Below are experts of layer 6 (counted from 0) of a mixture-of-experts language model. Rows are named router (the router's row for the expert), gate (a neuron's input weights, with its number), up (a neuron's input weights, with its number), down (a neuron's output weights, with its number) and show model dimensions 0-255. Each number is 128 + 32 x the weight over its row's rms, rounded and kept within 0 to 255. Numbers have three digits each.
Before each expert's rows: a language model's description of what the expert responds to; "comes before" lists some tokens at least twice as common just after its tokens as in all text. This comes from a sample of Wikipedia text that the model never trained on. Tokens count by the router's weight.

# expert 41
It responds to: The word as in phrases like known as, such as, as well, referred to as, plus be, more, than, called.
comes before: " a", " as", " well", " the", " \"", " an"
router:128154098120088109123080117115131117181169148099131099143122161114134139160117126119142139155142142093173081089204129167178133110080140107129098151108122121136097166114161136133147074185143160125104110111133122098131138059171117140152148099147142148125107092166191080181131161126176161130174123133101141153107153067190084136143091133120065122181117191133165174115159174123089102117141136110126126112123137143128146146158135183109147134125048137036136131067149147120137114119032115094106122107144104138142193101157096126147103167126124113178101157114083064147078169122163114122060117152127133166167097101145152136112073071086155126109096174091047146106149094114109113094136098125154018184106059140150201131152131146111129155136128197104091163167131088091127163128093156
gate0:166123107156126153139116129121179140120111131101153094054108130158151101160081170123188169110167171085127114111119127142187142110175122107112110161163116109138137169098117144114134114142123153125100093130138072163094167114104096150115094102094131131112113090134148170155153181159143095122184116134084088088102180042167128051130059133152122176146125169135147070114148152180088178072143159094121136103113131161143141169139123138177138125136163128064154145102128116113108159128107098109051109127160133058176136105142145137133149189094128139148074171117132120103098210111166103122125136035137154122127112142148101181112132129091126066124084184078125132164117136156168187149109109047123110095112169098110188097149134124118115157101131088129073181171101166087121040079174100
up0:160122193125127127136127117142117085117140091149163090167085099078114172125145151088110107125093107154125091100067105086117123136148107111170156110081159132139123163102106151162124157149169091101146093079110179169129117143111101136106129107120107194160124107159152172142131124062114119132133187129111071148156151115157183157119127027125124132118119108085150207107093119123186171174210117132107103109112158161128107154173091111116129132134111100174147156161099166102099140200116166098171158129166099134143152126180203090132151119172074087102171085072127094078122148209110113068086133169113162120080144120167087156116156067144198105179099151116118142155154133088104088080109171132131107170163109174161100120136135107119140095192128129111110128128103096191112212109097141
down0:193111126116072150094115142067189106117133127154122102226130120094133133155136137160148176106141090116178156125109147142086133122130126114131112112104128083114131140112111113123166176128152166070148154193117159101102117110171166127116132186131106137145131114138107142092075190127085114153192159189073148090077153092169112109140191112074134144145165086111171140106082133112131100171092089170116149099103137207120088147092117124101162150126145103092127143119156108093128081143096105181089129126136043085089106173140140084162112066152141161136130152126139179150117172080127091116121120141142071145105121032081117115111135129082170120129143119093100151169218092172111094149101117160125059120059132117118132125131133127106128134124068130115137100071122086045084058127119105
gate1:144062170091074160179194163113142158107107130154132065117086138159112137200106113107114110115156111107147078142166089142142130106118175098182114134106107148132140187164157140183079089102144182164156067167148114120075107213166131145113164066120124206112081145109085077161111165136109119104175108112111143188098076111069154176142142111100191121150134135104119115093127163094154115139083180167116114096109160073146148076155152136092106112109135128119126094108155076147154112157107107160100112125087142185114122126137117135088091162145139127094079140167166034150112121097129110143061097172148088124116119136150137145106092083129122075158086158085107091121163140099119091117162140094119124136163028143141136136093145174153193122098122097154101114158160127115125168078153089
up1:117135160155096116172120131132169046154102099161142104084131167110098091099120125168084112123119129087186121163068124094105116122136123163082151145104169110144141155167122144186090161163143145127124115111126145167154173156115061125132130144106024105178068157123155060113109189129167117097140161129069120117165140123091156077111108152142141170129058193162128180100134183122156094088170098126140161113139219073130149140129098126175073096133155127078127137104147080097114110093142109178107163108163110137116092081175128146087144183161089113098128122083156157136127136086102131138067085146117153120132149116149166168074121078114111131167096157113073180155123133112091143125121144109116113157105089141127129183176179075120107166193175084155126132053154082145156163115087117
down1:122145143107123150142126125120068121084189100113098116128137158165118042195102084160096107124123089132175142136142148181120211139165132141120129130178087124132199145088109145172152093115141069153123097178151140127195136113200166123114188101101096144187130148148110108125098129106103102151125111125149109152082176114132163107147181086086152132079094169147110144090118137134142058196095117171109107107148163133162046121130087081144106146194193172090141075105127171123085158166075175116144116133119151148144132156113131133130162107161100155145089159164124056162103131113193132133160128128124104158092136121154119105099186117119152063071149080132125100105134142165095150090150090099150102131099145130103136125122146055099095145055199154119163143138160196078141139142123145
gate2:073170054135172075153093159139124123199169093194075135200162157141083145130148103178116164147099164086127123137118130145083152114153132116133149167123100108115108160082154111095167104173126105126104136144130111125134174095129162132122152083108133119186077145098126154134163140062154123124122148104118186099101086145109126133223199076061116086130066118080157109136139198090108102088200112125098187147156126128104127157118144158136125149111138124093088127086108090160161138159146098100105147106129097149137131124084126088097155120166118123120072159122066134105083138133156170147184123132118163118168114096155176123105197115079138126150167127113093103126114104118099160180090101113102120157136105073103124143170132093231128193105079127150182136069173156158123134113180153
up2:150148151117146157121187207113117125102045049066161117109075117130082159103146109081166145139087162129102139132152158121149139126099167160112144132081143144187081102153122144226123057131149212210121110076112112139094121118116134088100109117166114078108126149168099088128116156192121125124139112149107079135124132128116130064115104100070114175108127153127085202122138097111164145108126195169165112167103151113111106098154155192119080081163093117118118079112174100112099139128114092102164131179166082105185122040159192114131105142131116171101166111094193140139136174121112173122153087124109154152093130116116110173142117087143120142139101141138135121123160113123124132126151138123136104168145080186105110153070114094093175097136170113145118095213159118092128162106137117
down2:094123190129088084071148056143162108077105159143154118152132153126143159145092152132151125104176107137121158168177125097156086136104120171157121137106108161131136106145148184097127178140134153170115139074107141071149075137127166152177072142160141070179148142136155134155107144120105166170160100143141115128120091170186124095115169135082160121099183130112125135155100076110102104198022075154130122129111124178107157118117109153133139111086164214135157083147102103148139149135114133196170167088173084141140146087086129137104112128150131115087117087161107083147226148169119105114079097112135146079062135149131098103098128130181135136124128123121199089108194128067101125146080127155109169098066127143136120070084180089100133095131109096106157120104150073129147122171113181
gate3:166154154082072073126146133108089103177109183062114136137169149132113136171134080132123154144190104141129124125151120130106137165183152125139074153080118115138193125129165084170104119139155146120177158149125169149126056155130099158128145178170111188167131114127128147128072137121146135052112124112141140098182178143092092184133191166115112170097159124129137132133152114117138160110097158103141141137152118113155114064151120076190188204136114148103127102199122180156124110104125054097119120104131104179070136113139125129147130126096114075082086104112174105163127094126118125138154164073156148138081106199188086136119112135189097192222174116144137115136148117124088124082096105102089100121177170113126171113142210142111167071122120095091130099105126149175075120117133105
up3:157120105224124141140123049163168145081141102109177114110130063120162139120089133135113094135141103131112119126099169138142124119096158120134193080135139167128081130133099100159144135087134171102093097136070210183158153163096207103153115078098103091155078083160132153099143119086110147204127123147068136124165204115134180123120134085119179103169148103081132130187105137133184145195167136169186107132141119104121095113097163165159128089160169100171132141112149126149078118155084144137174136120085143098117063191094207123128163107123103155150116146088093122103151143094143159121182103123184130106164163151111149100124118121085112076135088153123184138100091124068129164122138152167153177130066149149138075163116121124149087143167151105151138145064162111101157095088139112
down3:118086126168135101097140113125175130102189144094150107140143140118128088096123125124139119130144140104121081063136141136077163139128154199146068116145144147135128136196105180128125093148142097157154091106104136071143144141107132125146154035115140078109093055226147186155174112084115101144168149117117120176094100142148185086088133143106148099155150192155121183096123141196059163121172142138127072096090128104187155156181100151158085175111150137149146136131145088124101181168111144111080153131122113148140060164088144121122099111098164127184163109182096133166172144162105146108177125175132121126192124122142142099158158110109103129124096118147107141172116070160152129133163118146029216146138137139132151130127105168153151164133064109050114096125131143139153101152193116
gate4:132140145149151104107140146119090137162160120171123086110104113125143144104130120146120161219167131124075093185173130107179182067126082113143120136061104117102158066060195070144112088115150155138128169090119137146155142128192069172137142134155154103095157132177094117153134109073070134123082155146144150106144153133091115122159135044191161160173142115109133181136094136100088162087139147157151119089128132143140148168135189144096090158092090148182073141097087170089121133089090096109112093099173117118147179170161105055139122142137150168127075089107159141107148197182101132146148157108107110108150093072129158086104084168100100106074158197111131154130087079119146106158112134133118108144132074164098134150101085118121098134156113100112079081213148110114141151137162163
up4:137093103155074166077088200106155147115102113136111145132121101121129125159167094154109101144163089120090059220151126068092162125150138139120125162096111130100217092081095125135139093132105116116093081147132106160157147097153120146133120204127141111138148087129156164117158099108122117098137134149127124188147133156124136144189057103107155155123138129139121108128101154070078161125153118116126105127162126165136203072195095072055116109122094133140112152034117171097143102105179143150088133164076139171093108154158098177180091140143128147186117126133146114090179111156123062096129111205153112069100062158135119110104096166125119126106152190101172106162155122097167147138123091110080111123125095153099163163172122149072120109117087103110152178138115065073170092146130134
down4:174108105123094098168162148115084142171091113127100147191164076141119104114142125119146134153074050101105123073154102118162085118129174139144135130138093084129119132143171155158177156082038085115084146128100104094105170105133130130133157110151083100149159087099126137158146088081154128060107134059115142107079162120115165129139137110092138096177137082124224110118166141105132101139188122137088151160120166166125090155161123142113138175137175085126082111167061146141113126156165143128140177106091120163130179141101188125156124131183178112139147142145222126092107110114166163110108117173127142135142074164118150111144138107115102116084175104156076095122167134082162111099150210093165075140103127162140095067078119112180070144090081134153165104203145096128111114138145084

# expert 22
It responds to: Mostly of after nouns like University, part, end, member, kinds, hands; also for, that, to, between, about, against.
comes before: " the", " a", " his", " this", " its", " their"
router:101128160113069110115105098090187104170098140141170160139170110103128181103087115134153110181154116117120105125152135144126132127084185113113103129142109108149082187128154111120125116131153109094117094134116135126060128110090106088146134117141119151171073042156111089125151187142131133185121143163153176157073195083163095172142147171141113090144173157087173179152202138150057154104149135115120116161098120142068143145122169186134139129113079114043086114077124163146102127151053139127163132098119097092120192144140156114215106153120088178119138106136076107129058152106128106096101114129104087115123157151153083156086115129064124156160074139120097080150162085128185140142103131158150143147116126189140213165106114111105114060144097124204105112159150101117129138103150166
gate0:133134100141123121103059124121191130179085150127115149160054151144134127069138134097126144116194140087083186096106176154158156062099191115161133138114133115136114129133143132106174108124165141133150167130136103085180165131096084103138101088164128160089130153133126139171111144106146098191112130097128099058090115109186149123114131170168110065132155115068104150147097094102100150120163067100143188088124088117128160124130129091096073084071124120124080114147148184192145141111133149106081141181179126060138159140186179175115120116088105110142098108160115181112119133174138065108094118107102124060128123201139099158082133094203134150174151112147169158165155108143154139107166127125172159158132174164159125115116108090168044117088114123160076100125142142129145189132093171
up0:140112081152163103129155188172145071161131155094107108139118190131170174145103135117143146163186173090152144136119164122145144097156155089133116129085060150120201122044159065115159172119162207087091149112115164086177149105090157116053112062164102188110108156113078140114139113131104137116100125078143109146099109090117123108164110143155134060074144110140158172078146116103136112101095119095130102083138168153126125115094137123082146161098146182149139152122130124102131137065122158094111149108106084146133144137137130164095144085102118119067147129143097127140157089142056098087149109109142100126127108134145144162105097151175109033181108144174171159123147120112159088165139199094090134126076135118175129208149142088118113122146148116139072048100149153109101207115164147
down0:090151132143141119089131124138074144141096144110085110118143138162165185184093101152122169105117169122123113112098154114121096110088097101097173092111133122148072138099152104126170127109108142183109059178160140089098104116205157139134135101175128090095143066162091183131151138140089131095158142154176089180085171118134120095113103088107183161208138128167114175143064162128152097098081122102116107154104154154158120166164212079179155169153152138136159139178160153096110205147100185105127131113132066084128220106087093104125158096095124095131126115136109137065109114107084178130133189124130095110150107156083168113103107114123108126184140124104126182097110101144106116156177151130102187098121123147202136075127153136145133097138153154181163117103072122096119187126101194
gate1:123134147109097079165155127140161164166092167123131151125083113131212126145117123157210153177126111107123143102117164153131135137068138094163092183147151086170141185140187131122139143089154113107134150107076075117160095114094161095112096077174188101108132096116092108085096174118145138131140198119123159188136091054160081129133161141137122139151165134144131193151134149107095103119150187115151171102098128116077139166079108103085129132100189096163133124108153182121072110114126161113153193062130134132062166121149161179130159151110177162203148179140091185090136131162180093110147119169110106111142125190136090093074095109130148119115109124120063171180117076081101129147143116148131130159189038139180109141144161136144084122162117145130155132147108134096125162144126177
up1:136093145126137100112210132126119179137140112131136114079152105112127166112107096116160127115099055062142095083068122110139041142105086112168151163155148129168104154130166141151157131076095147148172126119111077129114140132143183127137085180150141105156131130116107163139139136113123144174130141145084154149095111111081150080126135088139155144148150091165144117177083158096125119099139154173149150165115150175102075116109101151140135159173126134060161068172098146103033127214190138137082126095133122115208122170111102125142091151183161224148105104130102131099175117152127172120194136100164130137163138171133092124150081095105133149105133150131077143099122134122170126127135124082115139119116097140063136106009077150102158084103165096158182180136083108089129077114123141
down1:150193143105117112123134144169136160148128189159076102164129156148096164140133098123143163146106064108168092105206077109099162151079164150141086183085077131117172145137146156143107110143129135094139128120166075137166166072129116085083099071141091152140129123164104108146180121097092149076127114195145140131114112094113137088064115085087130137114129132134152119154146156175124131062133098098120115206111139156107097192110095171066140169135159119120122103039143131121153129167116137134114132086111100134134124140169202158087138112132117133141180148116146115083048176119165045113135151148101155055101113129130131108169047186105089170137126129142114094099090157130143103103119156144099081085211133178096150130139172158138104039096133161153106136156125120129152111076144139
gate2:070157155111130101152123155114147151116134157134161171189079130149082139138108099140198130067097132105120175084085115093079096114121132143079099159152140142139043136123097123158096147165085091141115145092170144133087116154049093060107081138147155125153124122168115124131190145139113155155115161077136147115136106053204177140148121189134056083150171168153145195125157140139118153054119149112140160117165162201098149146123150100107063157111099180106116092054128150054147082126124146121159148192117115120112194105121078123190138127137101150108133107084113141060112131164138083133125110087118142150185103145133132155065094124155095156139152137178138121166171147114166112148111143116097096129186155123109140129097140140142139110145159110151081146144130056084118119174129179
up2:107122178127123128133158096203139105157093118172171102093135110151188118155129153081105143154095198156111130132138106156124116081113125128147175139102160114161149138153137177108098072111210128134061133142119086148163168160192123156143126170057076109093142148148135045147098085131142078136184169121148114113137132180069126099145110079077137156138074136125088061081108117110141152152135163171200090122181165119122156091077141107176136090143136077099197164188162096172188148135147150107171147133117153145100126132153148098149113126078131144159128135098087094147101094115112050128059106094190144123102143142123162098127128188114123158112080161124165158096162074153133116115176136113120125124124136057137134106099102121133127160122105093106131183122112207155085086110115151
down2:126114104126079143120100139106198114125079158178103085150162109121137064113168142137136121081139091087080201126179122140107157110113136067170112124170138103128179143120148141117107138084178089157112164086141120153103145106102136126148149095137145123099157157149162061090122049097145162096217106120116165093179137132107078105124101135146145076107120143172110091134105098144111138129106049142102181121124121136101141102092069195112129141068118127135128128081091060164107046081106139179186160171142134174109076149120130163148129137110136127136138174150182166105128073181146080175086079119103158140089141116131094175099153156141130145109155119090124055122157135138167107131147171102167098185190129126121096095162120070055175151141121109119148154126112093080123169148090094
gate3:192123144121133155104143073093159130147123126081155164129181141050114136098165107099144137100129117084080132087130142069119139148098187177162105114100156185103076118151068113167169121111100118170075126057132077089211139134113096173098142173133157127092124149148117089187071082122173112137193149080107131136153140180108107113091137129118122131111100103136134153160133152162142127113100056168134113129112165090146111118172101185132139109093151128081144086043116150102190131152157144138096150156099123127140113110183140115096138124129093150153056092095075171097156166082129130119118178089119149116068120115138085157093118144227136149163103131130115136065108108120111149145174156168161092122120116110133164151202127113158118225093128113170096171104138134144097139125162165
up3:156125135183182076139103074138111106166135113079101080134151093042059130110108093109143157172117116126023126157091155131084121117135118063122172121151114126153111096150087114153141136068108065172112164127107157069123175112102050127078134158070104131150081143142163085133162139153156119129108132101167176133162140143127144150131144130142132092121119162124172173140175146122135102123133116174178107087103123129171106085128144204082106126086134118043110099136135150121151110115061095140092157118117163078109166154173118089122125105115175188161101126114117142111129178071191112168152147141130106139118158112071103106145174145137100045144152134161110109091125162140151191111122201109144111138154044167121119171134141105093146131085138125131086149152175097150095142173171167
down3:153143081089186085102069100097118189117152122117083098081135096128069130119085122094130120135127169094100125120144099074083117118073132115141164134134101181120139156119170087186062142090133111110123122132155177138120127092137163217101115118089092118143174162124144086074172048144134163157183136124106139102101171172146084111119138154162100114172110141159078129165073138082091125129133106126142194162164135129131178099085080141091152162131107103139142166098096010116112128068141114120130148158126144151136158072119121071174097192081180090097150105131135086125157122099091096190105145142118099108177132109145123173180151088164137130127181168136075175110184113148135164166161132138165116129183105210114129112146145151122133110117095119156133130133158083081129110105095115
gate4:087131145092173131141171124123111140189122097075131127136101103146128167069109125108127192145133090145167089153145124149112205104092194142147105120091053146083165170054183100132132109109128089095108175127096168132123174093155150060106110070138149184176122139083160112093097150171178122162112079169143098096145155099121096093164103079195122154122126114111128123147183182123067161149093145138110146146174108048119114166129108161204177126139139130112143112094100095108140084127078139108191065123127053174133119151132148105084082154131107122158126119135103123157142152136166129152145135081201099116129102100149165112178132130161123107175113108147144142194097116102121083124132126117082120117142163127121124106168173117056104116178093135138121177066156188158143116104158092
up4:107100148158150089172177144114159085143141180080133078100159162070121197108145137121185094104159117126144124107155128148154127123171136119040136156116086145118126142148170143140163189213154147106132124131145093128116122097062138147149099159165102111139126080106154149112153159124147180142105187130083146124084044142174104141055132168193190113146146063086158151096125144134107086138107118139109054109145147103127132173105116128134098196112160115123103106067088132097073166089086114197171127073093139118109124065073142124113105125169113107153144113114103166179110052136132121105117079151120163150138155163144108170068148109110128117122168119117140094121128149121156122163123202103115150126127111117132123086145111126098190126108166068094129092053184098078177134115143159
down4:164131087151155198078151136129157163061151123147119170156127099125124135151161092131085165192128157161118142076097161094062141090183092118121130136135080142100130087098158080166076162070102188125109120153163076122099156176121111138118104138130127103165140144125115110087130105089146129089091129036136184125097152107136125132151104146151110139157180119083182130063107125098152124164128104118196154113115074156146112123047186098168098114078118151171085034173136109132148133082112123059117113157152140110100087106161088098143114141114129061102120157133121139122146124100142094129144207115092164131129171141137131120157101154130123115126163137138106104114106155221170116124172114128109174092130069137114051189075141138082104095079135136083154179148122125111125072122158147

# expert 18
It responds to: Words introducing amounts or comparisons, e.g. cost of, about a week, less than, approximately, number, average, while, until.
comes before: " ", " the", " of", " than", " to", ":"
router:180077137096035181060066072060162137147147105136157124146132115095162194086107156143138120155141119108131065160186130156144102136083151112152137169171163148174120174153154145133093097153129171111086081090125076138112125133162144159116100128102093171155159112103131065108131144129163137152177120144128143141130154090146098150145064142126076119156116165116119111163165135170137137148153102085070163112134112168085136140114159157102121072118075119110109054071116180209120126102091111141150129127146150118077122124156152165161104148093113143125126170157106103104073154123139099098066086144098166111159150147129139139083098105106088090111098168101071103141185074121130145125136146120135118184118127214124209137103122142088087128127102176155085156108097101106070116053121178
gate1:074064149121077164103104149161114149156160097148142135161125081147074112112168151135137138111111119118167112176164120104163114190111054115074160126150175141153031198140156144166137114116111127177171078156148051076109132160173110147150087181168159122094201120105148110151158137133160094130183159161134119156130141117141142100060086132098116092153130134102128127137095101131166145138111137124140120064110095149078165146119131133112201083139127126116121144109156092192108180127186139092162165155152126131127167150120108125133108148098127096135157183146111099111107143109054089154112176136151131131146104111197116100086072130091176165060099132121118142102088068109123135131198096068176152055124104178125201085094145121117125139085150142138093114175116129122102129060110133
up1:133171114160130097113170145156106112051121161096110081133115127062123186147099118140096144141153128120107081125161147088127184103099114157128085077125132087115142156151156142111082097134161186113076136133120140129147138104148154172138125134103109165176136112122094122165091143140068158133100116089085124073046132110192197164094108079116131121115096150167167141124152164104120126107088093107072112132049122086130164090135101171138098111102210183136109170196072101089088114103173089147124090114123086134168074176145125078130129124119111201181101160116131081128154173124147135111083164039109108144126113114102144167171133121142105085099154091152129201157160149178168180158087117093091136129102180102129090152174086140120179104169141108140086178133139128133147151166092141
down1:111170145097147177136112161069141117111157124087058109124152100117142118149114089102156167145136140159037125165124099117135178145124130094058128133109141115084128132120158099076139143151127097164093104152163099146119132076106146111113140147190181090167087122118103135144102119188166143079112196116097150147183144101177115107132120143116149108166118124096128172121134179064140033095081112208138077163108139105142137103067148096114082143114180171083169131190063133125147167136152147068190141097175144159140111158111084224109147117126141126166152102067137131088064115129122189111151104129147188136137161068119183060118104152177122194131136125115153156123127137105161101104143075149116046178112136153124158169129144134161143138147159137097109134140122134154127102121121122
gate2:168113133186090092116120064155184067137117117159158082143095066148150114169192183111186167128130159099091091158140161074118145132105105129135153170145208154163115142088134161106165085105110137178111094101065104176143055169110165127147137223114070167106140150150152138202112150136106118162179156078134109085116120150091185058122134130127040150104168136106126148091137136131136141188181157099087138155130161146118141063120124107123107118113125113128158104093091125161143152152126101143114147127112130094119109051122157090116152117133127149136120141092130083135137156085118099110127099180140159107148141124154140110049128142134201117136121154143148128122093076125074101088133086047141169112126154137140152077085137193176125130112173125189138089107110121103153124098172162
up2:150170138131102132107172088183164129108164098124135107135136092123141115177114151118148066160169167072116100120234167115136173184094135144139148154119138158123120093074137155182156136032095123142102063120086154161124084178128181165132151152093147132102125107097124156173127157126112117098154144056065148110124136123133171109129121103121140173119182110141136150098114096176143162113101085114085095107103116162162106128163171080118166137082146107119113171071099168164185133111116159071221156110123140105053125096147125113086162183097101122152177116134142135095092106116133101095073108108130148148140122147132107103105104141097191149173113150125109069098168144075161121122186098108134184173151117176171126150102117153158107131112122172189060131123120156114134147039134095
down2:147132128177149131127157089151149119134094099082122090116076120084117176098115163165116149122142157136114176093113132111140091130116124162191122126179151132094119117109074119073145088111172120141191126077082076106149115107136201143110122155214122153076106129064077145047104116151128108200096191100095118125118107121073101130092084099114159160159142139190101115184084092120101101064186155146114125144163162162127170114144082069169129124135069127111092141134122116053107151132149137116156102172138158112090131083099116148138117091115104157074144100123099172129143138146111134158092152166116160068168117155118126124139162193196118093095094050114119145082125140117118082084140126175164100128083145112117084116129170081114119107181131167116109099131124080085076209137139100
gate3:130141124168052146108118129064104136114110029169126110125212154109123120081132129172117137167132168145172134174159158141146140169108133119148110105122109133140139174086163139145122102083144087148079130124099107155161137195084124146173124120120088097104137088041153084136067157116121144157147179108109062096145116164146165145115088124146091161079138115097151090174152121063131133105082156096073149130156171147125146081151121092139134091100183066144147168111132168142130146102084104098166138139149154137149091093144112087118131203127110132089134164153143132125086140076112033106157111135082153157073099147147140113111113175045158138139135164119116116201091142153131098105163098102082149151196093164106142091145094137151074139166072136143088138113133076156176119082090102
up3:126150143099181100155160125128173119084149174109169097154047150145116154130179082077067160152144098099157195123113082133181119116180167111155181087137132111149096094127159143052132114167130174060139091162123170118158115106118127141109065137122119137097141099140115165165112072086104119080118130148113075153129160086161086070147136227123098168110125093122148196176082122130079173113173048136088093155122095140113130120126190134090103132163125166130124157172103082149128109165071154117100131091188098148128120155095140130085120168102130178140105096146088219098099073101206146086121161143145153163090156137097079138099140092144091110134123153194141138137114109140131160148092104122123114131138119104135157083097099119137159128178116092118150111080133171155089114130119147
down3:105161100111170192109105073127201143068105125143101091156179132176152165157183096149154083178139155120165164176088066166147101111177112153122137121084167176090113129142114120116128161145115157139097134083130100057172126135170104131096109141124107162133100109076127172165102084164081113156126118118133191133176142129155124090091170111165156184169142130158136111190146168105139131127057113150064200176148212098141165195110145147140099173176139143180157127103100132103118147096169124130094170141104106093110080146123113144079112113134094135090101131186133156100082125098182118136154201173128114105088176115088140145119130088108114102073087124139163144122132098094089154081198085110141107130097167146094160109133114152118114140113103155159104165093146135162144077116059114
gate4:138166130161118058154085137075109132148055138126114075128130095136126070118131188122159143059072129161084083113090152159185137100108110091147097158134101103149132182137086086079035141113127082168117106129137179140114109157132177086160117117194070099082159156162211085173140164142094121164164119116132135166123117130128084164190185135114121162116121135114162129102103133139149075184129143165151171158159112157113138150087122158108192157117138155137138147075136136126157136101117152127128160158159163072157094166119077151129136124122144152125101159187107116092181147102061152123103102114141131091150134140143131101069079171142118059123096105112116098122178153113093099069189153117133088118132126141104156164121185073131102118115086126163147110193062080075088165137125148
up4:083155157144177166131099192113131177126105093133146118120169141144123104109145120068184095138115113165124139212148080157105097128125159110100124122117142117149132100140073165037119163164137114091118178102115115129142161087096105164126075159133130126143128152109113129169128034099153136119142188091157098132163163169080091155144119115156195127134125110106081120126131101139098136109109063088107121066098101072071142121118119138099137143115165076163156153162100082164149109186200186100124128083153177156117164103191159104130102111226109100109158089085104083193152154117173100156123160153110152164145112165127136107135083130149063101091145129128105094146109089085153119116168085131166042117142116173140180113114166095110113213156122167125142148158120098166124149122124137
down4:076148118107079141058083179132109113088139143127070145112115080128102104122093129075143143112167112136131099118171125156074156159141171148179098133119127127122138144109117141137092119167127135109052129187095147127188148183146103125153127118134120077159144087138095174095115140147120060163108124138103166079187127094178157100189087119191102125123161101161075127154117179174157102134129175144172115151159138065139132226122114103189160079072137164134112144126113110128146155243131114103089173118042141115062205162094114117094119099109165071120102115105122122122121070117120103175190157159116141126128119151104143131112101121108148175133136104158116159168065172082132171135192120151124168122172175136160074123102116156138136113113111099173138121124127121178158162117123115
gate5:150125099107117112122173066157204113151134147145147106156105103112147128076128084175173170122128113149187095060115121156114179131108127162150172168140125094111117186141123103103162211151086163128076117127116099109122104098144218076113088146094085114143150186106100090150097130120112148110119116082125186121059101051169138156174095173117170104198118087155162150127157146128148147154127082088110116152077084163074140117124101137085178173121097162113169162088091167112111142119121079144125153143143118119156158137135071185103115119161150146150070116095116092100141118166124195162072120158157173097161077140103109164119116133116129101143100166080119094100137149145188089109047131177105098145147090116200119113113119116086110176164140141112150121100150134080114128121161196
up5:094111119170198106146123111156057232068111120137098189103163150170144133066135079127142158104069106158103098155065135134147150103156116166115143174069159079119083167121093164132119135176100121085114155143142105081152128149165151161133082085135176153125096123148076119169102080110121132133140132121173128159111147042158157123203052099059118132159177133145142106115113111173114096126114063094141196126141143130101175075088114115140131100115126107155128107173160087126106099156098118137110182124139117125169166139135122146151158104152138135133193077127111100131102162122174122132102136124151121073104164170155192085159121113050202108163143109092111155110170122160160137105086134091086108152154147119110120101147129127145102108094086127132141103106117160083206176166122176
down5:124144088144128122162132112166134149166105118089111150085100113081142105086038137105155156074116163165097087162140121095129131118074158156101107140137144156153159097152169170111069100127126165155086088087062087150158144105168156154144161184080184114114066105078133130105096102100166115153147159147173130138082119157137069206149133131114081148133167115094088075158124089144181169174147081140147183157124149091061112182164134090166119170121185126131173126152116128112147131215129114124155130093101115227150154121117108145143115130128139111134082098152122158131144104106094051108120156154110157090097114108113194154152104148125121128157149183093078166086053118151112126195103116144079082104179096142111122168133146127108111103176098152138067124119152144145146168151139077